From a checkpoint of a small mixture-of-experts model trained on Wikipedia.
Size: 10 layers, width 128, vocabulary 8192, 12.6M parameters.
Experts: 32 SwiGLU neurons an expert, 2 picks a token.
Below are experts of layer 3 (counted from 0) of a mixture-of-experts language model. Rows are named router (the router's row for the expert), gate (a neuron's input weights, with its number), up (a neuron's input weights, with its number) and show model dimensions 0-127. Each number is 128 + 32 x the weight over its row's rms, rounded and kept within 0 to 255. Numbers have three digits each.
Before each expert's rows: a language model's description of what the expert responds to. This comes from a sample of Wikipedia text that the model never trained on.

# expert 11
What it handles: Single capital-letter word-starts beginning a proper name, mostly surnames or second names in lists and tables, like B(rew), L(ange), D(E).
router:127180157192085149128098095152126108101176128135117092125194105154099110172145132201126128123148134131128138190141083137159155176176170145099118113146090120125124112114203119127121136148100050104116109098146147083095117117114127150171170103130189092167111112100145116107110056158152149069178127126080138158138154157048165153118143111149182177141089094162137167165131146125133061089167
gate3:120121090132115129141140165128139157155135086066150102104091145147060112113127156163101147141153167140125067106124114148133104120136163137128105078147073098244164136091153138122088108117176166126072111132139166110081082194069146111094087101105093125145113104112085160164160087104064162063136108141117137109151053159100082125141170127118131070107105103132138116136107104138147142048153
up3:092114117124127133196150145115151097127089117118203141109135098135101127105195143163164131197141103164078098071129122169077085128094083094100144082170126086129134160216098118099144083146166132083119160124191172105113102146085097168182125139099150098115088166101149094147153078172109160125136118134155141081154093113131101147109135148136053134166113105142148077125127115078110077082104

# expert 12
What it handles: Short mid-word pieces like ur, ar, ou, ro after an initial consonant in names and words: S-ur-veyed, K-ur-z, Baton R-ou-ge.
router:127120138160108145121095108133146137116139218139117135128114104160128122099067165101107103085062186050090046141067126141108103107138102110115174133127046140134151158161146140119114181156112152171105122123116132174176155100098122133173137158099082133114140155118114062165121157120167102087108122161106149171134063124184107107088141102138164044148111126119143088107180090108127096153165
gate0:160143144080112155105177156136102166144146079166169170140106115167117132148116094118127079042156120141132109155116099139057147121141155095086130118170111133138078130168138187138148156145079190173153103142102102183147179129102126165119145115148116132073107147179135147140174115121158125137120046062130114132133168187129123116098110141017120164151126153200153090166128139094133159130117
up0:143145133151171142074138125100062101088094175146128152167073130095174172180162137176129136195153127104149081110094126172164098174090143150131121077184146125107111154137090154178126166106065128093147149121169129137210115114192137180139143109192121086105131080148114135150139096128122130116130134079160109138160106173135092100065144117141148083128098121135107140186123130097098098211122

# expert 51
What it handles: Commas, including word-plus-comma tokens, and "and" joining list items or clauses, such as "1st place," "University," "first round,".
router:197116131082154088113136120120121090121101117103108121155134134147140095167161141197084124126107075131099131117140156082212118110132106131090177119150125136151153140152151083110206084132159131132087115154144119120138105110119113128158206121111146156146149124089161121162132135128116113157166173136134093091100136144097086113129225113096097158060143198049153165140093151156105179169204
gate0:138041064111144144091143124091105135130141119134110114116103162118109099154113121153123073153186119116144053157120154133181060113159155089126161122095120098155176171129162108178106145103125139082186110159130166130086168092105067085118078069153058103141154142174101155148113115141145131135101147101125139168128138068061099181131067183151111128142120161073125160156121121092103092112144
up0:121112088155124139172050118120174096082176115157144146114145170061192145091100156136138087170117102152151131124110075101088122091127070154114129113151131079155139179192145120117154112142097164121139138081088152095170140151155106106122120130152126142100148182148097135159080162102174127143094136161146110099094152054071151137149087210135118067139168125164131099158125128079117145164053

# expert 33
What it handles: Opening of a surname or middle initial right after a given name, such as Robert Mc-Whorter, Robert C., Elliot B-onds, Joe.
router:099116115191108119109101091148139096138189151127097109100148064183050136153150159165125153100148098143154106191148115144104123165082130166100084155163154138153138129121193130156146117096077106081076117129112140066080112160130202151137170103108133096199102117129147106133088138154150166078173141132112101118115156152072165178122152103179202102127112064153177139113147146110120097123142
gate1:109113076136148167092111150102182146126155108083108131126159178145146128088099136109198103115217141108149132085145091139077148142106124178151096107160078166127117127148104122111173137117109163157124167172085117096152115150086124110169109153147106177084164142166140129111079055137106154064099165164134167096138147093100109120170100155136119079183077140128103150104092082130060192161080
up1:099131096079054085121103109144109176122084139133136133105129091124117124133188172130136166094164180116159094161184118122106157120118140130128093061120102143105143132140160126214104095108093169050073172084159129117110146114113179168085146168127144105131101070117156101144142085139166179088118127083128110133142088228118148125107106138157149089140137101123174114155185144056149124139131

# expert 52
What it handles: Capitalized first pieces of personal names and proper nouns after the or of, such as Christ-iaan, Brad-ford, Mad-havi, Indian, Roman.
router:089166139098131108083119110114124149162189196150124067147110168121132133130119109177087114125151105119127155172148158109097129153115166149124136127149118101158140145113111132076096117121077118148085177112128130121095077174090101236148179085166090105160118100155154137019113119134172141087148103118130152119189119119097116149123095097174211066140085138138138129145091123098101115093176
gate0:095136083165087122081117079153119133161080138072096155160076107111160075091091114096089103152105151154139135185048113129155094166187099136125170108114117115141119175197142083076105141128123118149077129133106064123137174090152163135136108140148121147145088156141109121177140167151154138115073103098141115128108101153100148108115143085112125114094179139145112085142122024147117164042123
up0:124122133132156125135112130143144117108119104169142123113118131144084143144069155136122148174125128177148186120080134141125171113086129062120118132066154098150094097107169111119189146160178148216150103103056094209067152151150158158077192149129115139097177206107127145153106141138121066130166173153090104121195114114083117124169124144113161148145109170121177128098140136075124175118149

# expert 54
What it handles: Table pipes or semicolons placed between numbers in statistics rows, e.g. season stats, league tables, win–loss records.
router:181130128097176171186104186109120097115102146142118171169100148146151087120177147101179064165116143168151165141120142150137137123169118075119134114170144121100099071090165104057105164100113167169156173194191104188089099074119151143110182115135180108125120111138091153129119143146127151159130113048136141096099138147120101134183145086140127115140149161065135155148163129106191136180134
gate2:106132187104180151104102101177108131083145153129162203109112101127133161136166142170163124135140130078114169135122134157141186168146133174115117149127137094092105053108100147130131105126105127160128165143197096097123156086166174144056102079141140120147150147167112129118095211113088121162162114104128195087227094148102146123177121143125116086095159127175158171168101110083117157123119
up2:161114099156079139146114144132175118122124090188088152100164131185110070092112093086105134147173141176187081149070152160092087128052122137137127112151127129145097187181113140136166178141109102129142168037143117055111143167099146082216131141076178104111151156124149147133148130112169104127069171096137097106134106128172099112112124150162150166171134113131098088099144126105112122113126

# expert 17
What it handles: Pipe characters separating cells in wiki tables, especially after numbers in sports statistics and election results, plus numeric semicolon entities.
router:127161097084091118183101164119146091100108070117101161163095134144181092146160116133169116156085155158137154197133094166142107113150138131081084074188131118030109082139134108141142137150121142131093139150137110147078101086093188130137165111123172134105113113080161126141129092145136165135102161068175146083144103134055132131167194107159111153127134122087119121165140125202177115129194
gate0:159201133148066106114140111130096049122152114152154109094172123132145078175102109124195160172112113157144160102140158141149091130152141172117157045124203174191103129105171189088142148137152125108132124078119140094072149153144133145166102078104085057097133109116159149112151144125115162111106131107074163143137162157093141128103136090095212151132109092118132104134152173107133119175157
up0:122112083112059135142045107106141146085153167131119157156089111105175155162129113098131116118128080154124101160128146104177134070120150127158145116184089133097094156115133144181079094131144170098118149097081164142121159255180191146094077129124142109124139172118186134112127095131127133144096117136124124140168085082140069116123130121165079171153145162081121106129143142141125160132073

# expert 4
What it handles: Word-final derivational suffixes completing a word begun by earlier pieces, such as persist-ent, Islam-ic, Molec-ular, attempt-ing, Lament-ation.
router:150175121073140086100135151161125166142046130121135031098132117067127110135098092152116133107147136136212152044119106144134152120117157159129169098105147129096074086120081095089147084158113116148119119116134139183126072155154142113171122146147070101124086063175123125083123123088138149126075132107110083138101192116168154145129139163141115131077188087145135090103103127107169170131110
gate2:110112089057183128119131081078087112195072166059063143099164093154115139161103157085109127169119133150093134132159150199132097152070159127158113135118122163101136119188143145072116183131168182133107128082176137135129174143087106070130101132127134145163189097143124117103116151133122101122118110147103084182105148117140180124100159171157074116162162103184106109082115129160142121165151
up2:104071151053168172110148151154107111102153156155191126085088106126106114128141147153131145154108123150113165174128095135142154116136182181186168127104114136141168054138125099133166127035103098103116150136111185151099154166085088150109048148136113169213155138116144114103102100142076117096135071139169116136159106202129153139145103112146090123149176127123127126120120164112062161118100

# expert 13
What it handles: Middle or final syllables ending in a consonant, mostly in English and foreign surnames and place names, such as umb, og, ash, ingham.
router:098136144117092106088165118182120114137129168140082084072103099130140155138143133115083107141101165133123111137077132206127108147120105168153191101072129116093111147076103121157154111162051118131157116125095152167138116194153152123146163134090147137153140163154098071067104105133154132086090152049144156204173105121138155034134085135152144073113134136125071177117122079149151129134127
gate0:138170141132153114097132181175028160157075158110140162134127148130115101103151185192127100182086119142106173071096177113171076105086113133163132132153135172145188159153121139147129134149130018091111175096080117114152137170150150088133137140156131123140139126123119109113072102142128110120102116055111133097118156179114158103127165087179096136079075107105153148151142128088116164171131
up0:167094196134111118103121225138060155082117159109140079115135074100125155142103070165143164112087176131112149055151126153059145141105110162150094163160116126142098067106092137135160151155112147141116154164105141165093080138105147109091131167141151143136129119115148075126153092118069120110118078096083126145170137118130085100101118101037173090152121080146190080147119132141135142144153

# expert 38
What it handles: Standalone small integers in table cells, totals, heights and percentages, e.g. 13 tournament finals, 6 ft 11 in, | 14 |.
router:105165166124114109157132108090115175095165129092126179143147141122143120119145147118130149076129147068134142151171135118113111124157151114077188145129141109157139104104156106096115159148132155073138108136162104154138181103101109171187059042175127136157169122117122121161141115091099102111133189115118116119103182158144058118095134080110168194113094114165101131171202183155170053120195
gate0:149138117139192170138139120106158123137187138140136167119144081137131155189120152158157069091147092050118059132111175074147159122094161132149102168102151132124151178165107144120139102149150122106176115169126141151104066142117164167139146124138026169131128147100136137151169152139061087126191196108098175126128109118092114134201165075112112132157142154134181072148103118140151121158138
up0:200086096151152137100107120099106088128169088136171131111135071128065137129121129049189100158145116070202102056104134174115165071127136151110181133095079188133072128151105126124126128128120164166094088127112113121155174141123107195131123142102050100135129116129099159169133110131140135116096100106151109088169163135096125113141117198124080114124149145126080083114148077165151090103113

# expert 19
What it handles: Word fragments in common words and names, often d, ig or st after a hyphen or letter, such as digit, eldest, Identifiers.
router:194164110137125135113140100172128132194165168150171103116149121145213167093132114129166094116119138067150082102153083184096096117119186128217185128093117125175105169146102155118143132081156094111177075140102092137132161154100142076089165106124132123133139113163138173152122108078150144162125138149140110186094087121106155144169066152131058147103089108126159108118154102098145180152140
gate0:123107152105172106128091099131078115160108150140125141125084117127169100162132073187080178073085116149110143113121044158103040132160151134173161147160179142117091180096101130110133152091118051143112107114168120114160100071069108099179121119093165136098125175112132122140075148199089131133060133125152098112148149121125097126133120160135154109121104102148138084164094104176149132075077
up0:130158169122105076141107103156110155156149114148173139167182067135123129116066131148106154124143188090124102225119138108116132179199122069119134183088114145090083160129105075088142103100070129110115105123133087169124128103095129162100131092098120190154052166086118147088069185114151122129169145115079135148130076068117143086108128113151152134150129128108100134123109098171170162161123

# expert 57
What it handles: Digits and years in dates and life spans, such as (1903–1945) or 2013, plus country and city names like India, California, London.
router:077099156100134097163122141112092132139146078124136110086143138093114152173158137135088140158098135122120122125103226113176151104134095142114174175159113084100105128133123074126130158067094159144155106118162186159123089127104075140104128133125135163163170127199100121096149187119127073164120171106107119123151082148142058148098146102129166167114177099145067190161148178192167092100176
gate0:103155136101138193190088155162130158119103133111169104126110131114136112076114133139095122124095109129118059075108156140125169147117092110161153065134160150074168182132108130098124137141148107105129101133160151157105120090123103088093096034117142111104092175133059119163143156151191127104109183127169142109098102140195113174167094035097158070108177106138117142118151108138177140179142
up0:140097127091134088153098089170099186119132203149125123104122093123193134126129079141136155138103119122101097078109134075181175145126133118172136087136088118131145105133070094138152086164164115129120136124178140096078117106162110118137090147106181119102100150106106125050191170121126160111114131117167115066126173172089172128122152060075176158087108067152120185159168189144151114159123

# expert 29
What it handles: Leading digit groups of years like 194, 198, 199 after in, In or a month, as in died in 1945.
router:066112152107103141141099116091124146111102094083118162088149119154169144137204159116074111120113158132128109125144150138190108142109126112076135139126081119157162079090100122133133187063069195108180139141126172158113127114138126139158096114138150158185178152160078134097156184069114069147153200124164134157165135146151077159104124062148180150150126100111120141118141167131154044140149
gate0:111171128109134209170150087150087156142105174111134154147119135103102162098109142121164094152146112147052108172091081097137144153126100068134164115121124085075131141135092098153142168177131134136171155170105121181056175191125044092068144105146156124172132166120131153167173136157129122131109138111126080161125148139098186144164092121173139107098105205144116186145081152135102117141135
up0:099205135099082111145119089088104144124126093152098079182130185116096119098135127188114101110221150104118071063179130132163094121153150155167122096150102168110105176148156120109126098129148146134154094156069112117143104144119132101085111053129119120171165145151131048144086171071121099165123174127121159150120135104152106130144107156098128120091148078159198132146095122089065148140154

# expert 31
What it handles: Conjunctions and linking words after a comma or phrase, mostly and, plus as, or, but, with, including, while.
router:140129136124131125152162118078134206079118066126144190170089169182185130134119134173139167099195083146167093106150148157118075101047161091103174140141117157157108143111128105122185101148178111150072167163154137099122136095138171138147151137121116150139161123115143136183160142083100108160183129057126099091158095119134134118151125159142115104085142204095172149139118150136088171174106
gate0:113133137063133155182086232124101121104141104098071070123143151161096121147086088181130136139118186128137123126111140142142079106125121123081149097092132091125158141078128081178143088053164145135102144078062080112153158100131119115152096160194178105169096172136103119133152119089171153067107140120126169137139135140104147147108147174205134176126141138144164157155127112080145095150106
up0:119169082096147076057151111126047160105116143139150141118135087066161129086145152170162140154124087151065043109152095121070154125169086126148123188128138097191153099169148130085099144154147119111072088081128159070182139197112105131116111128141100096124161143155170123083123139095080134151158128122144109103147145117145143063153121095166161157153129053125112132111114093099115114144127

# expert 44
What it handles: Inner syllable pieces of longer words and Latin or foreign names, e.g. Cont-ra, Democ-ra-cy, unpar-alle-led, Vran-c-x.
router:175115154092093146135112089142135081165110135122155106082116153128114161139122137085151083098105103148072126107076130122157130073143130156163123174094099207139097148139131118100122134144109160124202131108117149151132078162113086119218087155146121145210136086131148107177143147163142138136056174125194134210114112124121125103103125153119107120156128039106158188143151114143156152175088
gate0:104179117081126094153200108160041139090070140085132140137143121139157090154175148105181113169153158120117149094124121104096104160193154046139171165097084149096105207082181154117104128097115146057171136096073112159107137137141174122122121141146161186128168106163149105117176107137141154122098138133135101127076126156103145153139176088161118090148160160157142105125120079153143108095111
up0:144074152133130097108098154092101142147131136133121122129143119145142175152139070161076134127054142170125134146119113046164135165118104059130158134109133133175167166062098102116128147091094104151128136151146118147080115107070111095180134149076108102024060109150098150120153151161108102124162110142082077134157097077140140076150131139107143114200118136047120113174081115112146103136102